Weights of a small mixture-of-experts language model, trained from scratch on English Wikipedia.
Training: a variant of Adam for the experts, 907M tokens, 2961 steps.
Below are experts of layer 4 (counted from 0) of a mixture-of-experts language model. Rows are named router (the router's row for the expert), gate (a neuron's input weights, with its number), up (a neuron's input weights, with its number) and show model dimensions 0-63. Each number is 128 + 24 x the weight over its row's rms, rounded and kept within 0 to 255. Numbers have three digits each.
Before each expert's rows: "mostly gets" lists some tokens that are sent to it at least half of the time. This comes from a sample of Wikipedia text that the model never trained on.

# expert 71
mostly gets: " him", "-century", "-", " Conn", " Legislative", ");\n\n"
router:103182138102121138139119147125138109089131130125116106096127120112114167132168115145141078156129156123124103125146122123093143114107154118132106172102141092145099112162123134102130079115119175
gate0:091114140121117111135104094122122154143117107171138095171141137085172099140123110136153126147134131128174115140110124128112159132096165137144099134116101117167151086099093178142144127099111120
up0:134085127141109154144107113097078153106112158109074090142126125109113090152106134128152086122152130160088147146118094135161139122138143161156161102116074172134150104135185125119113107107098143
gate1:102166122111150135132152124110100124149129124152135121063126150142105104193141127155117104131156126102099125157112109151117109126129123111105105174111150123145132106155166142099114125141103107
up1:144169163103143116120102150119087133131151154143116116115129115124116103117109134156119099087083100130128066138186105128159119121096171087126117148124117123097156145146112095107186137130116113
gate2:126114087149123100146133129140127150112134160110143115105141127168080113128145190161141113155138151134105088156096146148142106106127133131117147128112134116107181131132103143145141144109104125
up2:098173172100152132137163170156126107158120153154147112088087129107134118106116106162132070126127121145110140132077139139103062086160085131121113118121138151125131134144150131116174136120150117
gate3:079182133103135162104127157149140076141156113142118123128130135130159126113161107108107068140148139145131153094125140103086138133149149113111115091173153124120079145142093129113126140129111100
up3:111109127170126124125095148134134148131106184153064153164089142129096110148111130117176164103129124116129112145132145131088111128158102144125112139127111151140124086130139122138137170179159125
gate4:088136104094136128151173116114170145137180112096110108158110156132084094092164137103106166144141150146130112137124173126114089136139122152096160131085135104094139130142159108114093148107153149
up4:120132145137115140127099114143121160111106100168103081141127171129144098106116093131109144131111130130121136126082133127137099091121123119139106159116072144155103116160112176130149110123152089

# expert 103
mostly gets: "185", "184", "182", "178", "181", "187"
router:092159110122081121132132124094124149163148124119139138121095127105129132109118141102149112159152188143097138119182116110132119116096155120125123110131136131142108140110134142112104129149108142
gate0:135123126148135124125126117078117145073150062142123156148112134121152173143154140165137087140130172133086138118129121108112116123119094094144123130123096126126121152136142131119161089105166147
up0:124132125098130147160121132157072134097095146142130101118178126151120110129126094151162136126113122108138117166134119191129146131119171119086092149128123121149086165099116151138128152155121092
gate1:119155131096138134135111153139096189091138131146143103127142164100102115167125135182150166150113112119095096097143104123118078117123132115160117154089093134112108117118145202196102126166156132
up1:103099113197151108108150126130143101158138179108115152154107131132120128095169124152146148134131108165119145084154113146092116143109135111163122129118103103106128097113131164144190088100143143
gate2:150126140149136117121084133130103121109166164147138146111163117130152139155116182145118148117162150155115146091140139137155136116101109113145124145100083138164146154095132125098103130136112169
up2:149130119172127117101101133130103136093097111113150111127139102159151146145124131132121114121138106121165121091133115101112136115105144097113155070103166109180105114155136105111133081167127130
gate3:106115100107120136168085111147063129134124123085141092121130174115109071110126130123168152134122101156094144069121096125193134154135139163147079170120114113154093106133101088130101190127131145
up3:175163136104118131158142107116120128106125121123111105151104112133148152150093117104143126133115104093111137123149092115134101102158131149124106087159130135175119149095129110127129109107133145
gate4:179137180156101093112165133127140108137144062117096189143119119122169140123116150144107124115148145130106142116141137123115138085100082104125129120172142141125125133131110116090141082129159144
up4:107085117111132125148104123139133127130141187143141114089096117150104111111121127151162114088075153097131100101130103136079149155128123167114139124162133109097145143133131138127102182121118138

# expert 8
mostly gets: " de", " do", " Paris", " La", " en", " Saint"
router:115106116143114148126135163064121100119162108119135153108154133127135182149171112167160096137114177082130095118135129130115140137058149120150148152113110138113150159127110108095099117136122156
gate0:105100104150115127134160134125122094142102118090127114075142090149133152153167118139175173147137117102133067137123098134100168126097128144143136151114132121122108121125135101113110171110115126
up0:074096130123145088172143171148116122130147119164141097127115124136136126133139125081098087113130058143117125110160125120090108115134151164142123101102162133152123131134106123169117114100108146
gate1:143140124100136108095113133127117178136131106127123105135160113099135138166090178104111166139083175096089097091128159166154136132095122129111149117106125123113090096159150135135115133117115173
up1:097123128154151117128164120127134146127135133160144175166161049132181090103094143115122118107157111095109124113133135138146122112113187104121123140144117111131128132136101139139155117122161128
gate2:114093089142109123097132160118153126145147154130118128122129146157162151152165099146114094198091135130144099097127084136143143190053181144146169157163114128115169134105125131125146125095139137
up2:127095083077132141114101118137168096125156122116111130136155143102129124163138084181126155135111149110110093103140087110150151130097145153122141119169101127120145167139139131128120107118187123
gate3:144126103110148135104119128096146092119141130157120095121102111133137103146149147169118125132109138139121084113122133179154133105138148109113140125123113138151069109144152153153099140106162136
up3:170140127130137117185137113125144121130186105150107151118093124125151153138131138116102042129191095144092130155177137126160125129123092117147163115144137089115141120129087130126063116094145124
gate4:103114158111138162135193140103113091112173101105083106115135113147105149158139132144167129111116142147164127152149167106131153101133180118121133190128119163074169107131111124130079130137119127
up4:144120123172127150166108120148153140151104124137140153157118134101129114102091134098113111136133100130140192158118100132135183107151084099090131095113141103125125181110114161126153121091108154

# expert 61
mostly gets: " large", " Gold", " low", " light", " ground", " small"
router:125134150131089133125102119081129138148111124127151127128159141110125166104126162126177090149092178098123105093161126101098130117107130119136123158147154132138114143151124120119111118134112172
gate0:150137161158133081094092132130106103145115120092116078126097129144133102146133138170135134142123110111172106104155161137109147120137133165050142174141160117105104124119128161105124095122143104
up0:075105140129108102168130149129069130136121113143155134119125140139114126096130118103097135093168097138080174178167153127111131139088116097113104105099113149161139151103123136138148174118127146
gate1:106175166129102119146131122107134143109155099129150090124172125153115130130086125115125115122107118147111117121170074162136105124165168178137123087128123117115117143165119150166121101137097155
up1:093111128092072130131142132117139098089149101128145129117110133139097125137152128102143137144156151161132120175173134155145149176124153101117145097131147139126108105098084159134101110147156122
gate2:146106126132114114133155156100150155132152128134136165124084197086096142115129133131146143120137132124156136146086124122107138121151109189146131173115106114135135134145104068136137148183129165
up2:124126101101093151118152166163140129132171120101114125139105156095142159161096117121117086168141117058137104111136121111125158143164159106151151172116144110149157138130127082123146122122146165
gate3:113117162174150115135106141081124118194080113126142114140129135156113136092143145123165132119142099132127087119111130085146114113137084146090097135167141126096121136126100084101145142083095171
up3:155098142161123091136162076129129132149087136104096129168155176106157125099154155153118176102132161123131119123090163119111151092104145103138120142209094098160119125141120168136129131129117099
gate4:146142171123142117096143089149137133155122137110138122121142100126124143122112143146099094154114157140165110133136108126113132088150148126123136140122146169139151186087127121148147122091133133
up4:144065119105152091166127142111113119104108096121101160172164180125143157155126143118145133102131123109125101110068153110176143167142099142147109115106184101161084060134081114144128147115155077

# expert 81
mostly gets: " Cup", " Center", " Championship", " Group", " Stadium", " League"
router:125109125126111112123136140024165132120131130135111137132155122135125164128162137103115094148093177109139104148134143148142140125085135091116104153099140102137111132123108124118114069130149200
gate0:132145149123148162118132116115165111087161122111130133161177134152109192146121104102142103146115103109136107161136133135149119104105149108167111097116132089122122129140100130103126133121062142
up0:092101126129104107155139091129111074162108128120090144154123117114147163164141141118119157113178093150123146124167123142095145136141138117163143121145135176162139133121127147121132103102103106
gate1:123126140105121130117169099135149098137178150108122131198099110107140159142113118106104114138137161100143134119137145165169095177104148157100156141135135098153163087082138117108104151090110121
up1:157101121128107094177137085131098112157122111099140145070105161143139136121116120140129131130108134184103129145141144171113118106158146153113108147095125144196106109116163157155094137149088116
gate2:152109118109096093150134129130138145090114117073137149138116082165146107081143142120149123110120141137139107160140123136152127089107073134056124143153148154102109151107161131109132137131134127
up2:122165109117152116142165146153114121146145181156127130146108118076098115151127143121112083151138130101120157139113121130122142140161168198126137123113097132090152114109131134116154148132123102
gate3:108180107133146126142104105116139094102155155123138122144139132105134121097103170154105158106121172163112115113130126119075168131077150104090130144127125106125131119133096141139103166105112114
up3:119077124126132118135150141107179123104117161112101156136125118123106147123156117113146115111137126125152156146157150152144137142107119118142103166134121125113146167144116120140122124157173195
gate4:129134187130125105188168128085141151087134076152177110152125114108142136146104180134099084130120106138163105124109152164139129139097147113106098157094109088118117100155102134137117125153119143
up4:108135183164111125132137120139126171112133082141131142153159124111134095106171135111134105143119148128122150133099116123205100107119112102133087139088145118158163105176114144113071091159114149

# expert 122
mostly gets: " inc", "-", " Abd", " fired", " Unit", " Status"
router:109190152070125129147109123112123128114143118129120105112126103122106175123164121132151076179105175095140092109148147113096156109082155113101128145100135125136128131142160149091086093115135170
gate0:113151139095130091141134111122117111197127131142175157109153127142118104150127161119124120135096120092145113145140150107131145105098163095145149111087156135111134118112155112099099131143154142
up0:088102126156106140160160150141161122099120132144119124151142120164132126159157130131110110150141086152117149144122091064148123168153113107149097123113111117096121145151086107151128113151124134
gate1:115117158079133138122100115130114115133142086145128135125142138135099128160155151144113077113141087080110129118148135045117151112149136134084148132081117148121137147135151142168094142111151117
up1:096146135091104124121104121117073165144137133138176108178077152127102162096147137148157117123093108125155097129135135143124137107144133121122151099146114131158145165121126112123120126097092123
gate2:114156129135178118104109112148142167167118090154092133133127129142124144102085101127124114139142137071180116149099127158104136091097176140089113142165142145089098114162151164151163107143125100
up2:109165137190131130113091146148084158104111122110107153134149170183146139141121131136129133130144092146110107127113147146159119112128156090147094145112139130157112112125154119139135140132142097
gate3:101176140137152135153194123134130101144176054097158109146139134117099106106123151159154126161103112177118076132111080109118182143094169122128147147100126111140107124100152153102098106093142130
up3:128133164099107087143093133130143123136104142108152145106102103091148082103130156152094130180123124146156110101125119138136142140123143141148134095139117146102181156159108156101116117135092101
gate4:168101157128153109138105119120082129152118126083105097129119104153164171092159141153154105081133170089169145127140145137161135084133125164139139150151165130088123121166145128095111089150125089
up4:072126090109142110139140109125104164118152128109131133130118094111145146141140106096156152125083107132115094154102146130125107141087130106111149163112098108171169153137112115135177091099139102

# expert 99
mostly gets: ")\n", "\n", ".\n", ";\n", "\"\n", "re"
router:089172120124098120118132167080131135132107110152119146112101138129145156108163132170113121149091140109127093135157125119108117119078156110139120178126102106136160151148152122136096135153143163
gate0:121155093131105123140111146100122132134117142138102165149129093169126144137139116094088139135097167137099116150112074138156133133141117133156092131105147188150119129133116118156127112105165156
up0:124158148132144130112112148135169143143149155138151128136114131076122137101107163134130129131133095120153127135175099147095125135126164171142129126106131153091111145118193134130094118138113172
gate1:113121077136145145105087125106130110150112162131107165119143129144138169140167153097112118122120119166178143147124084091144114179120096133125104151142155103126172124134127135167120128149140178
up1:107104127110136139131108124100139187120125165109102110158060113115148117113140097166146119157118126102135144133140132132110150145163137140176131160142115157143186116113139147169138130138104156
gate2:092122142109143147131153158119121154146143112136133142163117151144125145126131116142121110077147098141118107136138123127138105110172147133116145144144107122106107113108134100093101118096153161
up2:151140125135141141126120115115150102107139125124162152120145116155101150198125160111089111149137175106152167159120160106112138135130134143136119144066150131165119145091095134104187125091113119
gate3:096138079130138146120166138137103140094116120109121157156111106098153125092140124115117147178121109113134125191135113119102145136161136133130075142102111109145145158140127150128129103195126186
up3:134107080107121168169152102117105119154100097169091135101118144086103122112094140088167131145151131090124116171145128159136104126088139142126149133115139136153139140178151149156106151135132083
gate4:118128083109074164108147165157104087128115107123096148097133115136136108075160131121118107172106177160171178093150133162102093145128137098120102164114095129146164167089111116132130137103078148
up4:118116123122099119091117132127097116167124148133105153117129140093122165096143096112097095155118121134161180152149097135134122142140126098132141119122128144163209122068098148152157111083099155

# expert 127
mostly gets: " times", "–present", " ways", " time", ".com", " changes"
router:132167123126058118138096172114102121138120113131155125085105146129120170109153129120147087183141154114119120117143125150159153135135144099159122139120155099131125140128108150112099111134134133
gate0:118119132123088132130106124117093126117111111122123144105112157117138114134135124142121147113078173124116066093129194127115117152136182164125146140063130150115147146130155138127114102147163153
up0:140125095154103144101177128145096165179094136101118151117120070158112093115137112090143176151134130163140144140123128109129132133110143116141148147108133144085100173122111136104087149139139105
gate1:161153103154113094169137142125110164122138174133150169125147147113121162122176141135113106116113107142149136125163162101120139103095149084158120120144095089136144120115102139158146094129116134
up1:131152135112188147084126133132132085117115100143108125108134096158139096107092134078145141144132132168153121144112181164089092118126109143099170123112149150118120129141095124094149115120128114
gate2:094140131115134110149140137161099141123149133110122129161136128138111147155135103140192144140156140127117137102132099155116099127150140121112118111140129136066106108129162102119104142148140134
up2:109174106161120184114111134123198151141137152123101151120125145114116126136082106151105130073132127143132119078132115093050129090118115125145143122153084139117132126152110136145169105151138147
gate3:123139101102121151111110116112139069126127086160132096101138112104153107093122146131140115198160102139083153183138136116159139120155105098085104112134161104153146158141121136117162109145120158
up3:158102097081116135167148162120158095125085123117104115175143143091131144120168065142118160075095134103113123136132121160128121109130189177157123131115103120129107144072130152110116167109154127
gate4:148127091113114080153112120132160161143118141150134154139093128119168156130123123136136117151129159082157108123107143148106144127128172152112170113139139168114172099093091111133109130071151124
up4:128097106192107071130098101137108155112148141105126129140122119111133142104168127125120096081159142128144140137113111142152142117089124097131109118121131138148123124096100112112131099121156157

# expert 95
mostly gets: " this", " This", " same", " late", " these", " early"
router:123150147112061131163121161152160141104117155119190127103145118120120145123140171137133119128116145113136089132144134110146146091082122098116108185135104118124152143154136101135076106135128158
gate0:152114136163158092135120154135085145140059153125104125152124155151149098135143121125161171109086120139100121117103141121164134106113135110126066143126090131077160073102113095122088122156105079
up0:150133161079184082149119096168129123090116178125164132120136118138137135148085165142105137175105142119149102117107109095096114176122147178130121166123121125125152070154141076140118075120127117
gate1:056137159100131079171130125131139152133127123110115159122119096119115139152136116104170114151155118084135163131144131143141135118095103077108156125134091096144117102156129107152147116106127119
up1:135174159113125155117143156118108165119090058115095101114131104146127132141136110126142180175081106154151157098108127120123135125098179120123136132137113155119165138106057144131108109100110136
gate2:121152190117138140140158160136149144169080155151145136091150142124157105128087149130167067128136136124128123120139162106115147094100119113060105135164093180122167123159111110113112132118127114
up2:163055129141122134098096103112118105078180113144085155159107161118117156142164129134101156136140101123156104103081114154144105164125146176167145106080130112132111092142113137167137148124159117
gate3:169138088144099109086088119129123138148087134102067175160124128151148116139125093133117145151137134152145124115121154123127100164116122104105134138191126101109143152130106123115093133104122153
up3:161138170110143139134144121138113122136114134144137111148101157105113112172144135127101148128157116115127128101135174155070072154117138104109131085140086125136125140116128106140132144135135134
gate4:139116122149145157164141125106128164101119131150095112153098134101124125143144107119124119148148107144109137131088134190117160111101106148142149130114116100105133112121097133130109162159180104
up4:086094131131143121125103148130146166143084086077098152150149121142147153154081154129136167111138129132104097119073145148109108109131110158129111113124146150135151089131129141097160098135136131

# expert 62
mostly gets: "ans", "uk", " r", "ats", " R", "ks"
router:138178120129096122112119146123145113142128125127132094132127130137098146087148133120144085139117173081166134109144100117131127108082136123117112146122139128126105155094110107132136142142142177
gate0:150138164193140130116155115157170102148144125157129102120123149114135103158147115129093131132118140135153098136147149138138129109111107098106142131119152086133114148127151122169139135155151109
up0:087153108108120162130149129101135132098088123097088123128075114124083159176131085124127162090094154141095115126118122091141151130171177142123142179122135118139148103126131162133100105128088168
gate1:099112108133142132101145174115135127142148133104137085096153123125086159184141141128121130185088101118160195117161152099120106087116115159122129125127102083121094125129131121150125113106113128
up1:127121126130106077117117159140133184147122113117083132132114086141155133116120101107144172176154124179130117111134139106125154120166110103149103143113121155148112134133174123127126155158107147
gate2:155115127087118081128125140120138157149100105067122122126154088125133152132118130147119132139117117134135144115119102122113133082123109128122125123134137102102118146168151109163140136119124129
up2:093138140090132151129137123102130151171128136150139096086122152137098146132165121096107111114113136101108128141128162154103109120130109125118143134131080116104128147101070138116083109129144137
gate3:149149127129146113103084127128153132134134144125109116148102152148115128166108127148122125094112129113088125119117125084123122124098168108096145126070149086181144100092081148108128146163153125
up3:127126122116116136128125108140110134083182153125092115105092107118127133059139099121132153117162117116132125156142139138115105101151122123132148102100147174143126082154150149146124141131117141
gate4:100155111137131154109167129110096118135136101138130098128178112178171134093180173117147081164140115125126120108170077123160179120102134141100125111120143116159161112177124138131104105095154138
up4:171127114095170141114115155127171131091071159130154094161097083168116145170129114148165128084092125108148147111161118144131161129145138121145154115113142118163160080101103157129121096111118100

# expert 64
mostly gets: " a", " an", " one", " no", " some", " each"
router:096173156116078078135067128128111124138129113199137086092169137133122155132132130155153138124161142112146116140111123124127088135083132152144112149124109119149115156161171127126138117134139171
gate0:129144141091171126166154115113142091122117154164150167082134169119084127152123175096127101108125156117166073120119151146109094147113139137173164114141127125141170146120142106100110151104147164
up0:141146132121164127124126131118125121135179112094089102113137101138140093127120111103158148115094106106141118122122143137162138126140097125131052082149130108114183094110114113083118100136136112
gate1:121136108121089137148154115118144155164186145180144128126157139116110091109118113144090143118094106139133096115133139116105094149127123181126136143089144136083152150132148111145133090157127137
up1:091153120128114122126150167131137146107149139138098121156129111103134106128147099126080144126124111136109142134133070108124147100137149128142128142128122201131192155120133152173141077130100156
gate2:164127151171146132132129125112150120105161134101110130134122105135190103115129111161102116106143130127082147115121123130144141086126086127168108132155096101113175115107150135123093132162131093
up2:107083169147135108143112101116108145109155148134091150156122131144118143101123105159110110127148093119143124141127147105127121125174144157115099143151149118125101150163128100172116119130157114
gate3:146152115122137124140127122131155143154107132134121118111124140126128130199175177117140122140098140119112126083150102115096132128133136116136157095148129135113112120092125122147136149116177103
up3:155129137165155112114105109123119125122126111124137124096137119167148115129129165148113126148130217120107109150150152158173156121110106131097095137140131105112101107113137129173098134114173113
gate4:131119150130117121116081093112111127150138103158114126149123137122156093115105108147154139114148109101096145156151131153123161119140152118118161085081135135125135134103076179148117126140158152
up4:118138120116175126166086128137126154160141117161115147142142126130102178115112135131133097159132098148148122119161141161119137127069121098136138107162140105127118168157133133144096153149127080

# expert 63
mostly gets: " River", " area", " County", " areas", " region", "°E"
router:107124134155110130086109146058123128136148115121129121099130120132118148112150125119169130118136187084104127151131125116084158111097144138133145168103155105129156135127113125119108073120134150
gate0:122147121116131100151142171146140113135113076096082159089127164107119138096088138144141121118149107168107147117147083140121133101107153148169113143119104126107135145153149137123155123136108149
up0:130104102122133178080118109111120127081106127114172071125120112129123144083123084122116110121132122100108145136173106179136123123146143075127118158166116140173159142078143168134161099137138147
gate1:132141073139131119105125124108072155082117102169084168164124139124130137112162130109159136152111136147123137062134085141148111118116118057126096158098114126150107121133110148128125134159165132
up1:144162134127085151138131094163122130144144159128144127135143138100159143139123113139085172117105176124117156168122135124161114120124118143135104118110114166157084103150146106139117152130118128
gate2:125140136136128143101133107129129115161139129127130094171158141128158134144183116137106095123067177129161110122115149097133114115128123114131141124098120135126108148144148120130099133108137137
up2:118138129122140117139149121119119105127105112110167145104154100130126164220151165153119124136153111161102140086152106161125071106101073080078134140101128119180107169121129147124177137136129135
gate3:114148097114170140145169141136081103144152180085124123086120152120124150098119110125171124139161086141120128173135103149097146153118138127136148170118098102107150114132135136147134136124097126
up3:094127140165122154148160189111113136106135157094113116125147107141122157101116157103141136136106108135118128130122163110135138095132139151129098153134163142098198114131108107127126111177134138
gate4:152119181166104139101134106132160080148128117112107123139134098106103093143134157106130148125164128123125120133142108143115156135128142158134127145158120154118148118129133082114137137181106148
up4:103164120152114071148164121111138097155107182160147163086121148151111137149118166152106125140137098159131115106150121116123119165136149127121123156134076082127098120126129129126127132129106129

# expert 59
mostly gets: " one", " first", " three", " two", " number", " most"
router:130152116096099121105101145101131105104106119138139108104139129123111141113157136122145131164128148111149093113159124097157095161101153101138117160147127125159147156142146141129104122124142177
gate0:142082117110156159152095139113139115139170146119121110127095137129106083065125113138114095137136129168120131143119103154142089159116168158117132121112104087109154125132132105132143141102119128
up0:070144167087170103181141105145142114118091110153175149111159121138129148138101163115160111087167153088132068140072145130145091109130109109137148171110125111128125132155113175134081094174170078
gate1:131141132088131164117164073114107135127138122128147131135148101116137155107099125109137065167134128110139121124115090100102161111085118156130166116097090137113126138112149165070105154096159114
up1:096105113162121162187155162120122142140110141127115148112124170156102116163155104116067159097155120160106110126171153147136111139103122133140051142142141123178176132093124116154092077176133153
gate2:128099159146124105140132108106155108174105150100133088113133073116118159157166146098143143129096135109124148170190162118107108108122112090121139135089162136092134132070152120139113108154113158
up2:171125146140122145176108115119138117153147108156124093115154088099098105090134107160131127150088080085159083188133145203130139121111125118111161153121119101150143116116131150147146117110085151
gate3:130096141090110111125144157122077161114125149111128106159100142121156143160153123164124108129101109091138122108139105086157131114116154142152114184160118125144159151137158127141130105137099177
up3:161129114103171133083165172108085128106110167126085176120082139134135120143153116167079140176173133081138135114158112094131116182153181176139131127179127170137127129156109085125067113110119131
gate4:130161076123103096091114095117139137162133142170145130126063117094158132113119125146129125159105171143134133150124133119136144138101189141131155115097160142110156158077128073109138115110144120
up4:097108124140126100177153142128152062164115164133105159066107131132105124143142121079150091092142104102113131099122124138121139109139115141100145124132128082116092109134115142146143130117139085

# expert 31
mostly gets: " Gu", " El", " Ar", " Le", " Or", " Los"
router:146119131121106150123107145050128113141139108122139133129116130077111146088141140194144135146153179128132068129142129115121142131082134114104118161145134084124117156133143124122140101148131171
gate0:141109122127120153109139145126112151111109166145081160107113136102146145157076085122151116129111119110143165107147105125145092165110136157098092104150138126144125121140170159138133167128155166
up0:154131101158133149073137129131124134149135144126085138120138126087132168141073099161123134145089070126147165116114117110152148091086142132100107115115116111119105098141151116101152164130150120
gate1:108101169118120114155127101070130138141156119061097161113113124115184101092116124147122138137169161148110062141117090148152126162088124126074118141128119127174141137132158143150144119141135124
up1:161099144120143157143123160097117116160141136086108148117110114087124135111120104133155136114136128104141099103099108171188167132115146139101168114054133096144142162109139128145162134174140152
gate2:124116193148092109126150139119077126088131098102060132084142120105130085157156181124131136148126136129166138164146139072148126112108109118135116157141102170113130092138137175122126121149116119
up2:142128062126191128111124113159137131137129102143159144146121127103119153178141100126134109129152110133091153116121133150118106134157144134119142077116134061146113149110125161142174124132174131
gate3:179142138127139100062156153108103078148121153119101143130137148090142136153129117143194120097163104131151118071116145143114090168105132116114122119121116081081120153161141100124157156128181125
up3:147167098081121134149122131143167158167123116113094091148153093131118124166111121098104131135109140122167094138133125123129146130123087140170147125125110118159090107134124148116118157165101172
gate4:150160135137156129135130133149118160102154105140091092160116138145123137167090106106146101172079092073147141135094129139113112155143124137149114092090140148116116155178131144139135155133130140
up4:125121151140179181093168158124121153136149104116146196131125133134139116132122148124097152128114137154131111092110153103062143158159105164128156139162144125143153148149139135115108085100100136

# expert 65
mostly gets: " million", "90", "000", "00", "99", "95"
router:107156106112096127104109138107120141108119118128147141114117146115105132091132170123164116152153127115114147151144123119152125144097154132120108124118138139153140110152134120155095116147107179
gate0:134074145144133142145165120128169147158154112107109126098122124114105105114118116124122167102161128103121120178097115111154147163135127164132133121116143114092156138133142146099120082121119156
up0:160115118089107150140135131141164097118124078177128116100158093098132124107090153137146137135147125100174109127136157127129101144114124116126074119144120084122127164113159102146155119119164153
gate1:125132088111081151097209135079151106120141129151126143110124132100153116164139155149168101145146132146135123139158123161092160129097131125131153157138173129094145124153130129126138122081145142
up1:148100161144130070142116143152154121156075130144132114110132148159153146123111128149075133124143132095119109125097146126141144135133118133146123111135124117152137129093113150117135161144145139
gate2:158162155144151179083134106112126078168144124141069141086147152157102142129151162132128127117112107150103110120088126175114149124133160140106080119132135138113140124139123150124121110109157145
up2:152110125107111109129108144141104149114112104130116169144117155124151136114159088133142129116134093129148144146119124079145101116142140078149093096143169149134129099094161136147146075186102140
gate3:104183127146119135110141113121094128153104134108097159128100097143131107151085162136138159124081125163104117096140102154135145118116130110092115140112132107107130120125135117107094121119149124
up3:123153112161132112118109113156133144169111123163121140190119151164141123086102165128135056104140148109120132143185120152138165132112129099162091149124143103131143119102133072132103147124115114
gate4:127146121140156135104115111143139139082109135053094142167138116124160165104138096143129141137121142139129142163108123144128110155109102104119106137100143096100117128143153136131175104117155148
up4:122134129127179147129149112143081174056097158084097123097116113143156131114172151128117148145147105115120148159147109125126120139140149139111144129121104159137125110127154163172091116125136117

# expert 91
mostly gets: "–present", " to", " To", "To", " help", " wanted"
router:136191096093048131136097163109094151143126105137145149111144152119097157117118104134123087177119149135158139125171115101119128137138145101112076132155115077142106139155127125124102099096120124
gate0:125114152097140130124112133119180130128136164147148120101160145119103146154138141107116146120099079128120108134125140127109118125135100155129123095155150144100117114125140088133109156150147143
up0:087134134097106099147159143133141115131106133139144119066170121122115119155131173118158112159105091091110138178117112158141089109123114130172102131131153134124122139104096093110129128173164125
gate1:131125147130084145126118144122079123127095125149116144120121157147140093142142123106148117153172145121129085108123126065140105110146143137124080141132125127170145118165111088089124123131130128
up1:099138131203158104115100139113161154132154135120191104124100122131114133121131121164070148129073117125109143141157148126159152140090108142121141108111123133098119122108149135125114129157103129
gate2:172095127106114120120133150117115159145136141134168124130146138142138113116114134132094139149136118138154106159143104122126065123122131120125140107165145076091154158106140068095143102110097131
up2:153152106169148141127176095134072107129160158148135119102137147138101105144137150137109138177109123122123119122121134133137160128145122126113132106134128145122140152085129108116096132123102105
gate3:149148140076106163160124122109115137141188129138183134156159145102167098144141146158112141123149141131128158083129145114142104089140126105112137143099165110126097128158118115108149177114156118
up3:102124097170106151163098182132144117119122133154125137120105101134158126124107094117068151132109124129061121176162132193158146097127156147148131100135087121124087102113125132147101117107143133
gate4:093150114118118116102098148122110141097131163122168108090129152134094110106165134126103129110111107124138136124169147129153129125142157154147117137114122171124142119143125096142113163149124164
up4:155124117134142136127157149120144101121099138119135092120122138152166089132134109126157192131096146087117136152107141117097200116099145128151163102106094133165110132099145167133119126113105145

# expert 106
mostly gets: " company", " House", " School", " Council", " city", " group"
router:131118114109122095154146153092161145128119125114145130117125127146106170140145121133119112134116178129141123140112104133094135095106173111093108178122118120160125123153134128129102122144127141
gate0:209111114119134123146158121166121172159112132128097106110154133114091111107125113133123127114131167131098127123113122104124130075133116123096123120118089116126139095138146133147136157138135144
up0:130121144103110111064116108145138122163145119164117095116146139168110148046111114128114133117149144151183155150134139115117112093149095124110145118163097154132160131133117175159136143138125156
gate1:166140090116152107126116149109120109115127139108132114103123132109155114120130109105162095129129133107189109115137127112119095132123144116137166123079150181128158130152123112168140096144115136
up1:123120110162117115112153129110126158077157125141111126138140149168176154162144136127138187170148119142114163109146102106130186128096125102091135139124140144139082144137133119084143117156106161
gate2:139099099105128128115180116114134146156117139147144147124165127110108138127163079159090156107137119104156124142140149160132144130113167187125130132130102129128156150156136141121119120161066099
up2:097123084122141137145121118130117110081136116138195135125113115145108139129096159127115109137121138123094124097160098125139110133129128130147129105097095126153111158141100130095148113098148168
gate3:106109101110132170112110120156145120150119129117092161150177137121127139118108105157084113133096142142135115084111124114173169116163082120077116108115149153143113121157160138125126114164110170
up3:152133157086122151078160107154127148165107164086135123107149129154106141111169131132132153095113113137090117114140113100121131115151163118086157102158143105128120133167145162103098080127120189
gate4:115175136133137089146130123163108112139146114107113131103161128120090129141172121133103142146121097168121136115122108145103114060137125119101145160083136128114106117113141139154169150136118136
up4:131103111155109135115140126130139069090155146180131114110190134180128150078112140135112115125098093124091154120142124124117126133115080099125138093127146132118140149163127113093110129126165155